From a checkpoint of a small mixture-of-experts model trained on Wikipedia: width 384, 335M tokens.
Below are experts of layer 10 (counted from 0) of a mixture-of-experts language model. Rows are named router (the router's row for the expert), gate (a neuron's input weights, with its number), up (a neuron's input weights, with its number), down (a neuron's output weights, with its number) and show model dimensions 288-383. Each number is 500 + 50 x the weight over its row's rms, rounded and kept within 0 to 999. Numbers have three digits each.
Before each expert's rows: "comes before" lists some tokens at least twice as common just after its tokens as in all text. This comes from a sample of Wikipedia text that the model never trained on. Tokens count by the router's weight.

# expert 32
comes before: "| ", "(", "|", "and ", "- ", "– "
router:577527565533502584473555500494511432514465516515501512454439564442514573514524511505447485479524421512464361492476446433483516520489447601493554514475497512389489452495428532613480537461498451391444497597482529527471590547536514460549507483494466397558475481508472530496511501441443441427
gate0:518535496415406495490498541456618521463460450580500547475526533511533525459533447486525450503513526510416514522494501567466487525484421534542548445496518587530445573426512436589543540535493460474405509465448542513394525482437455419451548507486466554449468564491489578408416478547548467488
up0:533484440505569501546508413477485453537482451523419493450416509493549413573466570474494434486555465518615521547500585445449423553481634624444538485408536521521410433528561522427592575529521541626455597571550461558495437483488480607455415475504499518446501545495518558487524479445524430549
down0:529531507530543515524577526501509518459524504418477471539570571494557565531520554423481504519511453662542541517486578477548475518548524497498480445481526435435446487487460559467579526527486530514498493548582512483495495499546445494512496451439604510421396519470548510607552561629464440550
gate1:550488537489550577493503530437478502480487482484561421452507491511526500375538549430389479485509496515540478545572545575455490580528546509485437540507496506590477431516486541559512566403546546499510436405544430502430577473491500417467478356503454479529523469636545497511533580498570428519
up1:468502560509552416479498494518522444545430480485468477466499437518422522475460553517499539438557397512504421406491464445565427506490504467543550606479393553545512464574544524532533435554563491418544514613518545526413557476552497527469520484532536571462586434510482454500430475483502482534
down1:536535449481402530493460494505546532486577502505537498456505410419589496440553460520485532438490539578447450429509441530494500432479613449532423493426424453562422452497507402434489495554460536487464552520507498560541500458527521473501527417429491506353551523516515501432474396478522445562

# expert 47
comes before: "- ", "| ", "\n", " ", "The ", "Candidate "
router:519540463558532523505528482533513409406531502435498481457435515470480443528485553538411507481490461578488491506473485482414444449451577553483523495549481461506441475478487486498400464569549505448486441616454510551481565573510473481563514496411455484528527353451478416511540455419438534461
gate0:493508438490469468576499504483475422502505457505520532553541507482570496519467476421525463445557529576405629487470563467480427479424478500514547511505520468488411509514492561473503545494461562451502488505538550449462501499574540440517488550408573440495527475461506471468549540487485571507
up0:491486534449480545519510447552510441449503396608454518522524493480466476501501481512484516546517513495569497509419413480533403427520490474524539529543520500506488509531477460518433486627557425494473521590491505457501525561524493387544582495460516537427455396485534479438415484507494476490
down0:514523426455470445445549490525504406503537506488584516636541453544509521481457398581452560468432391543527544363453485476501520564520520448498524543504458542512485495510411510617537521467488455567531565450502482490443455430533504523484477478496581481400505456474536412530533390495545512488
gate1:508529443450440474520500460516437516514448471553423472566511474559540446519428564548472495547477458503537511548584569411527477471582582526431497518449450506541499525573577518499464471518525457550529454329507474504616433408456587427551583489481471458507489478534561478586512432461463463517
up1:536472550512499548528503473550495603533542569522611594424369533438444573532397587397499554488472574449484456526543622478440515456432461559458469488547374530512563526499562503511518522554504489573375473475435509463546497537480551523536500504464589493429503482465449468524622473487588593578
down1:515514510437504562616479583517524493506460531501541489537525508518540458428469505446428567435456461520490590526571485472475517493560531499513383574509434429454529463529545440570510521498516530471452417543456467514466545396535451505479525523601670479497607504535492497481623546477561469463

# expert 41
comes before: "(", "| ", "/ ", "|", "\n", ": "
router:548515463512542532489544431534446531520441584479554542531498506493572508584495507544515376511577358601509458457474454510383532506392467524552545500514413460562419499491480513550423534507522487391556484559488532502458531532510506489553444466470513468553404441480520477485521444478520534479
gate0:450528516501499471443415469523474552506571426434490460462567515456482463510571462570488570500516437476434450503495516403501454492515478479564482443495519526488428497494540525489531476542529537507492472455480453473564445529489623464435479519504508466464560502507525452540501528556413481426
up0:537478611521439555530381501521542496532526387521462632461429545474377472536530488491462571554493487497551478535511539497531453533519463467472541452604564597537524398550508507433527429457436451515411519463487470449551507506488545472499497437503580422509567582503501558552569490501510446552
down0:373462464510507493402553356461502489382521541486452440422465500504451500512443546462525533464423524594468543485615550475439463472466529505450527605524497501522581484436621444571438537595491509438605587521507514384482616443484513531531539475417424477574538556544547507596530508503501604492
gate1:599396452484356489478452528505507542462582516472576563559557557463470517449535491519433551522571552598546486557457468381532581489520494467449540503534496454511518484529462540472445434496470443548497592416474427499460571498515540508542492548493493536487516606419450552488589482434541579586
up1:511446454459503524472501515538548540527519497544552526559517471617519471447488469542441496515458441491479493520527506499500407516452516465516436410565491454452444506539456430534525496654527487418548519511542568534549470546539444439523490530553517482429430469474524435537478514538463482488
down1:515544521500541463474643488454566534413530560525500459490464501484413539498506523532541499493572500437462484537532485552492553496468370506408563464512518432469452479460461559430516477510543555545503565425577453444524505485462512488518558454477528546508493548462487449452581629525475465396

# expert 52
comes before: "| ", "|", "oph", "ones ", "6 ", "– "
router:563509533506518580445487463572518496508507609481590426482447536463518523583502578477462481616511447464444450426404495462510511461477460518423514541516491456480498480530483509531497518540567475393453459520533519554504514542514436422607460531461465495549515396472492487471523441454470529374
gate0:568483472438416490585458471542460548570556477469486514533560529531481479512420450441558466521552518569514514563460575584383461477504498512472479491465477534549492568521525501541550561520419523479540528484527512550444428475425577517571558517632558516450478380571504581514588482600537491522
up0:541498515460535420471469479527458541533469424494462463452472515504552493501332462537564497510593488522599483568485534404547485541560496544437536410589508506631542549532540521555530552447466448476604423482575600562511445486442457439442589442443493441546422423557495513537473548510489555552
down0:508499498512519448604466484493459439495511482440448493580463480493480442447471521531563525523515536519589482502510471578468556572514492485446449480536536505499381487530617462532537513474545423563450546542449433497499480507532423520510398451511491494471498454393439551442496431502497585464
gate1:512504521528520456566551490473517522579535528475572566540507414531491452523540534463547417546467531496503475503503522586536471553566576521554512554471474510575437514456418599545562540480431555434584462454456571520543485525529520485444466429498507476370479532607576472526522589509561525507
up1:393512438501615560592534519435451530545425470566458413500505490625483498421576545437453510488464513550509546475495469438490365508504424489531484479504493484475605453384580542492403420619549471482558492494447486416540422598437518552523513450418576414463480613610500473502460572489615451492
down1:522490571516530543521455597572438471532644514470549509490470571608576508568493479500525521503494516596445558366420459499538481519561494549581576518554463560462413512514557492525517637564442510512434464523491510536537544482536431565472563519558402500446532518494476490470612359460493451484

# expert 11
comes before: "| ", ",", "th ", "|", "years ", "-"
router:530532496598503503443451461580457483533528514506607478511488553447514518551555549551525475620478441514489473490460456405543545457503523520498497443493424508528430501466433516535500493432503398455481423513451601522431546490526514340448436533459447455535498430492476461503559459465495525404
gate0:445415518503392513505464468473567531544535506486452469480590550518481437524513473598528537463453568471480569518487506410522516540498589499505426404524542447544502426511478472451520471531497535472492519462561463573477501506574476554490465485474518521513489464523515497408536539520487369492
up0:434584528479463575544521601545382557521494465508413521454471483519523514560543534468480479435496557518479476587568494541426531492529488501587448592398478451633512558541584464485561452484443479434525445481485518633477525586483487469490607509456531578522520446477560554366485495543613498505
down0:508547485488447537583433546489504549562504478499497667510530617568477582469407531478447460478544464544477517502558456517571479525490441439469576498512388491429494489647443488503518501486535485442486513517510530499500533542454421470511440508473490494493478569372418485504419445541563507567
gate1:512499487601560499600544443432613523563459450475370508465430557491573439453506532494568581375510470627442544579499618506513517401459532588374507429487457578521566461464536406529470542497485541525513471585501458421503467475521521484559505577462500527499505465482533428472468501551478466561
up1:474502519549518523529527451414576490419398508497469515400541495404498530417451575443514517457600626474442455471595469575511502485483436493516516476500521538610451586431444541452431464393441475439559489500492491486476520502518479511566461569473528530429486620499575457467386501526497549464
down1:541514477484542469432515496481432553483573483547515431459428495423535442436539501490507501522476547421425472471551528558505522546476500490563487504479446549525512540460485472439510507485415568525589578481572488567477518572603442552519536558478476606572513426561574435573492492525510494516

# expert 56
comes before: "of ", "and ", "(", "in ", "for ", "="
router:632557484509542550480500437599494489510506536520600470524369458559499516521577515483506398533492430613490459469445465522500485465482489508531540533507433488466459517536446457634456539502544411410466486547502468508473555509554460483563494470488529445509496443517480448488507444446481498511
gate0:550536446548530465504524481405576500482537469437501477532479411438529464405500509464546516534519484453471479599524517503495652441608509501533507415502623514494487539473461455464377508467531447420525537533514459370525476504469510463467553525441487476442475574408527486540507543544480542372
up0:494508507573526495546412477547535569630496552509470499574466599497553508408525450480437568543528474557481478547556506449497475543511486442381529478569462530572534500524530468479460460542570465548409484518633506451471474594493458511492589575476563462453483524503554498577511509501449506508
down0:464539552468485433383489529526471485627392439584494445454456491427429511461470480452486488533611510513527562493633418424524491500543522583378492453499429441429462651471492632453558550538530525541534541490579496473575518522551521533463547544449565565359429490520507510497540585463573564457
gate1:481407536618436550605599473430584524401441485532576485472525447490480506466535572487489515526541439488543497459534455571553501489581440468593523514478606507508537562546423508519426440470501521516597487469561440413466669435546509578504551544469580531512542502577445535461372500598568550528
up1:476503421535477448595582555457445415462433531480493528513519441550601480454566542461530485463512510612493522441540522566555434560526560521533499449510522589489530499500481536469481539508496523624476590458523508540484489490482483516553556519490536587587497493493522515471538412537548534583
down1:485498483505570469407484449443508466498548523516540485522486566513461510435548437494511510510501580481555481516581455517485438587458560439503425438402507462518579515504390467495510603505544476532487635524508518545446447484581478523390505535460497517483385487524509504480516465509459530459

# expert 49
comes before: ", ", ". ", "'", "\n", ".", "\" "
router:469523537547631538438493551516533451536493587471559448428458582475551504550504475482427447564506448403430461415465496514491460370504462598436540538546459460568490432498431542535423588563532434517402474569396506546481528572530439471530429590447492459554534483400466398480480500521475457443
gate0:388526538512498525503537499459423461480447468514459474504392496506472517553603547503470476545453436392530493494540480474506510625482416463492566473536486558515514463528432604450527479471533553520447577530450449459511451515541494443445581472491495505386563529599484431469450491644570509522
up0:508452450543582416561435479498531481521466547508580408470431437458461539487566546489463500565581519533423488541435581470512491490410443588581583508509546485456470553446482447465517559535616471448380582538472522477492468463565489475604395531423602447504468391463496471546576466471485475477
down0:366509458527582508527546485468441460523518573523473512409480465453461384551499415577514383518504563523550526465530476462391579532511460456494474459502470541462440493541504529480520513544575524497517548648466570497588480519551496420524571502537402491437494467505480504512482446454588490486
gate1:531529516466479522459484428576528544515564494524518520559648501635502462549465502458500513576447533542485542546470486535529560534545426526458464510516467481540558529499409425593549565522572453495535466469402491469550418562582577421429562538486528558440473518453491519465454481529501458459
up1:519565513556555428543474460427538486508459516595547480454482481463475535496527472542419551505448524547469494440472548536507535476490650510515485498453480535440454375355448546549489485524453457556564560456462507501487559508465523618471465547557539571500535616445495560467448493540501492484
down1:508456477451491523577494578460487563461412483464443447467515510534455553506489533552518468515549520489474504435497515440420579546499424411504454466435391503539571582512500537524520548485480498392509402505608495544452533393489453522507432528485480568460437437505448540455480521446532598496

# expert 13
comes before: "to ", "the ", "of ", "in ", "by ", "and "
router:570523529607463497463551479498441480509491518493613488485411510544549465562575489517498501545468405581485507537486439413517523514519549527526568494502485468536478489516499538577476541369541452425445438481468483539436588554540490492501467535486408410555521450449455494492527450513507455453
gate0:458420548470430441517467542440499452589488492489537539576522509493491565487398543495466489373587430494568516568500478575533521532401507445556566544524608449509484414549437563567548511409561508527561547440446426447454486487451519498436527527424497432615528456442461528598475517471559506649
up0:433518429497490558519450490377472503449434579472537411512501413493522572419477549447480570481458553393485446440455550523474481527482584517579459459455456529487474611549482440469514513496445558431448518517527491487399561415441540476577541477486564502486565546508446441533495417477541498618
down0:539563573484555435416454533484513484476620506418494432544432594507459395436511433539529562519393543488508568543530508509451634506473483504554556487519521523511487473483446543543560486474516524570475419450509546619498519494381523451530459509490497498545506401530533452504480501537572537505
gate1:456469492453512491448511511587523370531570513540491490531470492511407496391523526408515449479475552447561627456457468584467477500596491518352555503487488524535445518424499525496611568541482624504489494549530446484498523520487446510483589500467511553434511558598513519471516504519526523469
up1:425569547564537517377523429580451469513466495532488486544537489517549513575499455491524536479553494510566473451498454442483551524591423485554499584445563469507357532617486481443348458495528463590470407468581537446485480499513503579411485478403485425482565511499505525512458529489534538570
down1:417509500536551504559452495503512444538523480512487454483434598517570449500567521489557496517462408441610504584479619458479523526518413458530407505504465445541437548633457483434497475445537434452497421391539466532407403425479508469510523549457464508454548471487559545581474443483538495507

# expert 60
comes before: "| ", "|", "(", "/ ", "million ", "km"
router:531500517538457558462506479518488469462497554540525476548462580487578524508472523477546457532529377533428438525492493383535494490431438544503515411514463465433468485484374483592505511476538434465476504576463539543488589506457503419480497451462519437578495414468483483500534440442439546435
gate0:493445534443428444589552546490566490513549477512510454535479471566542563379447477492562460467421473449462438481559502608517486499550482439531494540466474521547537403494477519491442431499403507483511416574508420575487505496386619451454482600510482422464472481518561554442464494461523442550
up0:499508579443517395450362437569449468527472434499463500371504553496447495545461476567504438476506463483501470543574426556468489478492497569459579380595540524534427513473407462453510480451464515434432433482478416546546521534560444499502440539476534605469527491504578588521495426476548478442
down0:561512507502512520515533560521443526519523568465526483451504494457490540445431584503486470598470444580603496514460433604468556530441504479466462461461484482473565486537429522441460519568462510487507493523576451487523496509503420466595528556512429475510508460484517488457499426445508474503
gate1:573593506395485568463511538471435574438542495556539504483497454366514443415464428432509560533551510567515444499445530545411435459540475505487479445509476485561521509496451425595491574554430482515569439518497600524391454478399496572521551505528493534491575546428567551471551507620597556501
up1:542522447514552443520547478511398535543481422510494439449473542417494514560451512547502497485507614550495539559579507465436481471492437488453561377521358555527513555498471535495475469424566498514464568545496480583512482508507555524536488504466471594525471493513469496497603427478513509454
down1:571571488625501404413518433447473490378549535478435489489521456497448456498459547447483550454527555414491560519432537522431591423537521553397473551593477564460579484422466468506495484387494430466531528495532563476533541504438577532451519542460556498448514504457578555522440520450512661543

# expert 57
comes before: ", ", ". ", "s ", "'", ": ", "s"
router:534536450523449664503460474577478466476467589492550487442476541570586418542531565460469550547462424500483508517479468488500495456473503519473538528488529438621496502510496595464463602442523427526503494496492607511480475479498449525525388490524466416512487488464505476446520447490393508415
gate0:447486525526521516507611530479586508501451478496354447490550483553468568439492487443526594508454536512530477479524495501458454482422505567551514573524559449481507602474520431387492466419444553517426428453488543491498438538499488446466486468478506496405465553583447487496521357528582490569
up0:455460556507437485587522467504432530529521588468540454548466502498491458501551618472522459456600532568501481495467470432536435571507464517481414465576451457432500532488592463435466539446527515553562505582521521465538568488524495430460461482558531546464447535468468517513539468476539465482
down0:472379541493527495481522487482527420519544470527495534493437542546416459541546497423597470468456549521481447562471488444451432536576540550557470566498515539505553457433451423532486549483533508479585595523425420460518442611503595524527498544453581582475505554578460540524521501566540529621
gate1:483551541534455426450525549523626501404525564523467526532374535420508455465406393579455493468491573556447516598518456389530499534503526485457457490520566488473579456517514474572427507548522552477533519483581526487541461493555508525508567488433527420466471516489481512531518529542486510461
up1:511486416507363521598520560501507560498459414476372525421463438564489470565517434440527509472505472471526455488512541493434580477533487516520547562469429480509514484535505517436480431445525476545490443436510462478543499635524549574519473584454482496476463503503459528517437569474487501464
down1:486565503541471446533448581505511536458508426456470488559454545513505439560546473517445514506450537441548581499542570587514544516453514449447456489418537552514533557527547552446411528521539418511428482464485587472549560541593484486483439566473540530601481448549441534515510538451497444466

# expert 51
comes before: "of ", "in ", "and ", "for ", "(", "at "
router:557554534491491545485562465556434430547529472395516468538423524550533464527556511495500477565512420582505465526499457521560421456400442532449561551591449399574473401533461506547391564408500408480463473536434459588512532564521479454542457519457508455520519391487498467495495497496489487511
gate0:456428416507501507586468534446494509471460550502378520462524506526558475501425485410554444474526517464434491495466538501555454476535569506514438447535597525368476517511513470504556471438461497557467524480607506473512461447594626473577475503555481491471499416504494473466483476432474538528
up0:508409501554526494537448532495487523561472464545570538417520493495497495515485516453513469427458487576495505445495566378486461480582440544586499584515499515453492586560410505576431431617518575493495554476506472496548515491518460597422575480494498476459405445506446511490492489486526520453
down0:493512520554500550441362539485533514529459565507545489494492397449509423457542613461477587493485507392484422498455495550503423525407511449465480514453468487485547475514585447559494544442535507492504435504558438541526475447559511461494497465454461610478528522528556532437540406496490566496
gate1:532410474495538503483519563447476499549604421463531524363442451505432485457420518479372543479445534491460498425512499554551478529549541535446523547433484515524472527528445601525482555570517555493547490527486402493463585502576513477431525549468488556565510487548409537582465485500470534457
up1:518481497503481487506507464495546505497644440495491557465459440496470417505445534535464470503469464362563544501566479489576441498460489491575511577485468482578536540532533510460533417538590528580494529519553479496508526455545488483418596475482538559456413384489463453521563482468488614542
down1:443451518546466387475484514485537468469447453498521536501547512419452525480493557561547493384536372413481585525439492513450533518443423493531522498529498485480477422459419535491426563521425525520503492453555435533547452500572515472441539459470552424436548596439547461406476464460500482513

# expert 62
comes before: "| ", ",", ".", "|", ":", "–"
router:561571448496541561493473456590409494524546480501540527480502501499499505449545595534421489565474445510513502542486431444421541484508485553503483465485409424601487465494390456512503472496500468473510437591502594545406553493504434491540472554366512461545407460446450540384489520477544558406
gate0:512524502443492448401513548452510440494481499518507465509530553583414469585455435459541574453542558555568541534462481481480528531546536517491512630489598466561523476608490486472665632458488439511506506518505479491440490456569536452489488487496535388569529466496467519524530595626594506574
up0:492442559507375500480494454613503455541515482480558493453555473533481517487448532387475422442524440548490504516535548478518482433549550525451544419454537451478494573483547518477415513469465443539508533474423541483620504492517465489550515553514436492481431512431549492391480499461529502496
down0:453545584445530404449512574540446543532550499423502493459463530474491531534473486486454491410514444464513478437477458444537559550524504538582441494316464456557482542513592557470516512415403549541456473492579422556505440488506551467341378488469480457592412506543524493529481440452518543471
gate1:530539526486505423533563465435498482621491556547514447495512585547493371512476498423554606441516526450452590617422515517513508540460518520520533530468580438474535384474512511416564554547489484421475420478566394500449457475587468510481507502500486527532450474525532518532435483511503429501
up1:540535455494473436457553486406522446497433522510533469477505506454389473591447530561525545463573627521427530444451517464434471406503563589651549577553426466530525497497592573467478578512573519524529574449465552455551445571461487580454485509471519477535458527477467511543491511514530547484
down1:488473540558488556521555524467575515429483507559518449455508520401508461520484476560514493428581543443514508466534431360617451486483510453519473498475425482540501539533529540441447504548491435464576506567418451581460422559478556449532491537512546485441471490574485543509494593516483443483

# expert 63
comes before: "of ", "and ", "in ", "to ", "for ", "was "
router:545506527491575544492508514606458501537495504507599447495435532525558498576575498502505438582517438547419431469440427473562486470438520523499556497501438511543432409565435514613503552496548452390483480555498483554461551568537430493593488559514485386549497420516482469496512455504468470503
gate0:501422571484519498411415558467472503516469448486477550504436572451531496475466492494494444494465356499450397415500495400606506595477502342460486446524538473433460547465494406565414514439556460498520520580472452493508488454482542429446515534507492478458675415525488509582486582475447496567
up0:535438472552576520510451548529463507627514550520455550594503438528560487497416554495564583550540538428548546563501564524518459527449447525492576474510555446517409487513478576468501509463579548575489493523433564412430500507520497442546393562533479511501521472568544532506366510486384514514
down0:485401440463417480588539473512452413519388534463435511473418484547505518503519426548545437540498505523495431395534504445543503597449466576485576491526490504503497526556489488647586468381467471479469438534572513548451454551433508512520578501527465433488549421631497449512423556551518505549
gate1:558489466500540410489482442496553410523522477516520445506413516472492459523526482461466460478456492501509506586536511486543463472485436491374548582418575492426472524455443453555397645554533448426531448437514492538442527452503515564504455578448477489527472495424497486566532489563503424510
up1:539425514551478477457554466447451559596450525518608431442539550445524563502560521581486436422526504444475485430564495476458438496534489539495560500486405580417576494467466430501545507548519513567512541473431527601563503468437443541448555472434422575521502474449500520519577548588543424494
down1:513555468495500450505608521492473465416550560542612483597449521440492421554483539427470516496576422489533495495467523552487606489475400442470551500502478509429519582511572537495508557533476488500504523512491474517484532509393423556476531545450510459527552371543496481506549520461540532553

# expert 18
comes before: ".", ": ", "\n", "N ", " ", ")"
router:540517475519510529454586466581468448496542510475575535460455506555501488546495565627480465506457526407468474504467472427401535378431455492551561430501497458441489439539436594477484450483530485477475435495452579484495509528506512539491496453446417445672377457485445464458513462527458499514
gate0:496464501541540501526435580485626569426504552553598491492455541486543454499503495470477546492569425474578494557467521531542557471567484438510469530558550481461517515493495513578505479539471480596510488556574454499536509619443482445531453538507512542537502532499491440492447552465507490458
up0:519585467470570477525511526468466501559516494495482452512558564464488468602415501472385466485496465423507547512479519547481483452438522418478575509545532577578500473471423558482585477519534471506542490547483540461527520540488446447584612509619436517617517509554518486631476513582468493567
down0:508539478541510515471465358486474508479490512413457558533433441511498517544530553470445404504421549483518371554562506538481526502416474489447494471564366508512568455450462506501453560416554493504538532419468451532401472461568520484522457409516472428518561560567493564491456508539644537486
gate1:536509480555485499461502557545522533447524518500476530441539442545506476478487429461432529444532470617520558484416516481525420479465494467518484467526442518463547447465554456478436570495503540499500447470485506458480472457452499550518512581548379444463520535530398522557486522660438446452
up1:418515542553526536528597458419467492581558506480395539580568533491452511438387583449498519434491527511483495484471476531519534472519459539470494565548526413513512553468548449510484478465388484578557579463468521535421489502443399568504524464455619513573588566462500524502486466476494556527
down1:441454501527490557504483490555549498479571393540428498464466499505565475465438559540577516473472604445501490545496535503481487540528557426442547428530457486490489484508503423489534452534462546555527551493486556546491484537489562538503500473419546508564507469462574479513544496536428526588

# expert 30
comes before: "\n", "°", ".", "% ", "′", "; "
router:545494443579483588405503489543482429511512500464566501526476565412533599556483506570503458564485511437472453526456473441408518366463499620507542416555441503417435450480429558564492497541491416483504478551496620523462557512525504386439505527497469487587473476508453527494518476439476508515
gate0:467480465509518523579434526449580532461488451456426591562543434496532381468407494486440522512438478548473530567496415417569489504513548549481466423470479467501507466377528563475542497468480507430562560548586543485544514518411509552520568577467462464415494535464447480409424596527518469499
up0:433467524499485472513397631495475556484564468551491562597480447502537544451580482511392578511444499582547519531506465475481562542539561555484426467487516525448474511499466500506561468446522459492532495535477530477491494502427521467466591448497440498494504534441476582494520660551472577499
down0:466489506539468511496453574381423508427554543560544608487573474447552527510480499512489527522437535455501401482476505458509494573457523428581514515400424513518379466498473425482502486438511492628585494518441408546481552436510545526492461416379540514450468453425571534469512526535525541502
gate1:437502559527432529511523472489523491526537381595463519528555473539413492482537390499556524481550521490523506488512537480579544566442506560465603510537513588498544559428493414462520507543477392528535451451436473610499478587511432403528434577492545590500471571512534429475544483514572490450
up1:484559494501531470515498452494581464470463497518543545451470514491493514545565557548484513428339518502554499504462503507548480483520516534546442555505477557466508478546466360546509527404485507473519550545459398565534548422425550488502521474489493504515553441487489471513569448402482503559
down1:472507498561537467535550519492438636473513412528458557532490409457544537441577573429458515421504533435527573546505526490577586536575512509485484340542569536542614507440557510483597552467518463521480473526550451432566620588574538487464482529434566500440405504436484535515406516452526412554

# expert 55
comes before: ", ", ". ", "\n", "\" ", "'", "; "
router:502473529542633498422494512537492418501498548471556446448450545470606494544514499461407463599469469471419454489512491500469519483520463554515489575537518466500456464495448529524417567498581434505431471561455536544508505631486475431575422523436485429630483508469465419479484473464481432443
gate0:520543527586454399390525467517374476477457560466492488503423553405556530495507484468437515574512518486497488563503523500560425539475479366503541482554549457554453476542443508438412441448457479514459527558486519527481430512487472535512478469419509540545541595574502456494404523488454591591
up0:539514513588519518443508467467505420445514550497526531435492513531561488458515462503560377475569532543524571555416539520581462440488536508470576483435542488431428421536497463527435525434514469552490497550409476565468542443418576513566562547499421492523483586415513412497512486470549422496
down0:508522520479465408473538517514515516441473511554432415468539550499568532554527470519592602538477581455595575443503528532435531455515480484468565484492533535532561535514459537468536416470487503617553527464545544532607435460405474519530487488390470506517545498483486458484478499454449482490
gate1:483508542572483519474531517548456413417501499573539596517507530516542506521610629487471454512466520561456508458383507540425424533579451433524465469522440486532530436458441497447591531477426439494502555516463486532501466563529470511422526396405484485504538452542593458463458528498528530398
up1:528498551564481471527493406495583487560558515558472507461484599529505555495446475514498473465524472452576491551512489449488602465585428518477504512528472482436492510574534552568471459542470517569545559527512544495513529538583574537453586446478529550516594468393506512467497442467523535368
down1:564506520459484525506467482508563468396479519464488400523487534520478519480405526434459536461425378520544451481518463525572432403531480414542491499419429484615547515474554526513420562502532509504454393512556513509447484484478417488501501516548427451475476482519358402498514572534405493426

# expert 36
comes before: ".", "–", ") ", "; ", "\n", "\n\n"
router:519516510502524523436502466514429403565477547474593510590497582434541547498511497541423483573449487406445481470464492498370434461493510506503538440462444428432401480562477515531521485516490528493485487540463546489391549502441494370491468546411486443548451466454497490484542512386436519523
gate0:502534500552595500561536476550496476461476595564531488600396461463524494526500444495560443460448489429574570520396561460424561531554510535510404553590567491551471444497537525434495519512432631498611469457462513396486566545586501473507579467450534497490459403459593573489417506454489456557
up0:514558483496489542576533470397592556476483488524588482447530492511512475494521397496580478553459521440542438465597523516531491468518516378489491534433465507457506494436521500396451376528572494563534475557460402520487530448541455447557492430492449469541470503555518381462508479566393504520
down0:515519518561596567551516487479523450527498444512479481467426395479507546608509535510464551464478572557536512578525494554441462516484493492540460533457511548505621533582515473466451552500404568468439434551456443444579406422444422498566565473501457507405459467401491487496478532557495448526
gate1:537440488508465495569493505524414583473474518461459489554471506503454496521526525469516559513444483585513379530474492439366473527520581513512523427479512504440521561459544528478570515436511518498494556424527506501567485541465543497528492480511447505403551517579504436525597474440453504488
up1:539439563472443474419552501558544420453492519533505540546444571485538448500462466534567570530526483508410614449420390476500616526482432407539496504465528415486508433501474560502528516447505376516539571476509495501610521376583424450426593535482550505467521547589524549454525434420562487541
down1:488457543495454481447513523455482532590438475424520495570485424466499383474531539515581555463574440532476450505534522520467504526521480536399614498543422453518563431501465483561536552488507486536495448525506560553532453456386435490511548535468484548494408493471529467534663427500373454508

# expert 4
comes before: ", ", "ing ", ". ", "er ", "ation ", "s"
router:538548514444519508481520497607439497529533493418549406475443538492535475530526478506454447640512481564518528481480485523508508449506446512450471528527490475531473402485437567522471587462591455522434440513428493549425515620551454410473375552472484403536461480487481453486517505476455444437
gate0:602459481573573491474424423430476509531392451460435527531449475478551509479612461459510495452361505507558533578541381514484533365438479433487544534499523483577509539485548406550595529458523476408482443573479478441486491457386517477505571516459515517445497491554440536541541537531512516482
up0:510449552502501510528501529460464531595483547532479473478486550384506480465617447509551384488447608458506431424446440444514559509508552488451520472399462541528507415423530554509594517459567550562511368479547549486508525520401543429471571505512474555545591511495448433529478456515614521540
down0:467554541400420498515432466528488547521546466475469465568558473537436454507533455477534448415457546481565434491376407508579482586471498585539490556448451544538496456551556498468445411484535489458481420477450453534339575440498431508467500497477510560425507512536630470481488470517404521555
gate1:396551510507449512437536479445540520601540484488352501604532480476414511424457543477554482493531570528535539473474479509538453528481503409467505555516488538591467522433454510500393426428446502457486611464481451501540520476526516594499437496470530526475520560591433449525575503488464564539
up1:420463484520517417492571560489525488536561540407505544611570493543466443596496426432597432499504397517424500506499455468642553600589503537427558421482488418517519521481413498508479530556576566508563560468459499543577551483524516513482464457531546592508495472587536514474453496578471508503
down1:483549501422478412445573554409550463535522542425390463576476570583369520525527577452484440520437543423534483583531425504626488495536511531509481494511521572523510541500456455497500519463474474460476490508447483458618617509512557499460522584529459598419522505555419388559468563473422427527

# expert 22
comes before: "| ", "- ", "The ", "\n", " ", "\n\n"
router:499509457512554590528471498559498416474508529479525525498464470474498488484579589485495521483505490475465441433485491445459525465470579555490553454536445454526495416494477483517400514564516470378458510592454528544430559539532510439551461475455498381531476434533498465376517495487474452439
gate0:506525433472615384554457556469521506496497506493542517560507495451515444520498559467574476459434616480533534506546494469557477442499469531531538503492405503511536570460541471548495614509437425500571507513548425501488523537490500554544542607587473613482554513569495463561528497514667525521
up0:460564423474571528586381536548481434552586442481432543573360541613579432440428456589498520555452558510451547460487460411472514598538521449538538483534456494523575540506550470462477607518495463480447463593422464508477472537502511511632523587465521488426512485467421510505583563560584426475
down0:487489479507498548417547469499448430531512378553441496585465525553491459515448473512446442451516384590456410531523568493443456411465507495460483584549515563481455495472516468496520481500519511485460397407465549467415532583505606546491551479489524494559508443486468473468497546537490448526
gate1:545557491494542543515535497426542526486545506488433608433485552455487464510456540430411480500513446542490569482507484515532527379502453434487559545407577525490434526402445476464462443442431538535551511539616448503426454539480546473499476455468555493419475433541493505569412481560538515508
up1:468593561509464492511349502464556516568577605544534542532555503510478578486433424406497542540516532485556384503509491525561533529511505465469489587420440516486474604513474527513503582489369394446472472522494497459518490540516500497504524488526516506527483571474519473534571605515517583543
down1:535494500586451506486498546472474462560429498531562552570416436546469511564466448533554506518520482574562466536468463513484469475526509567475483463555477506535547509542591473589572507504576458562582534526408454469447543505442454545470490470469567508628428426517440516497514457507459538497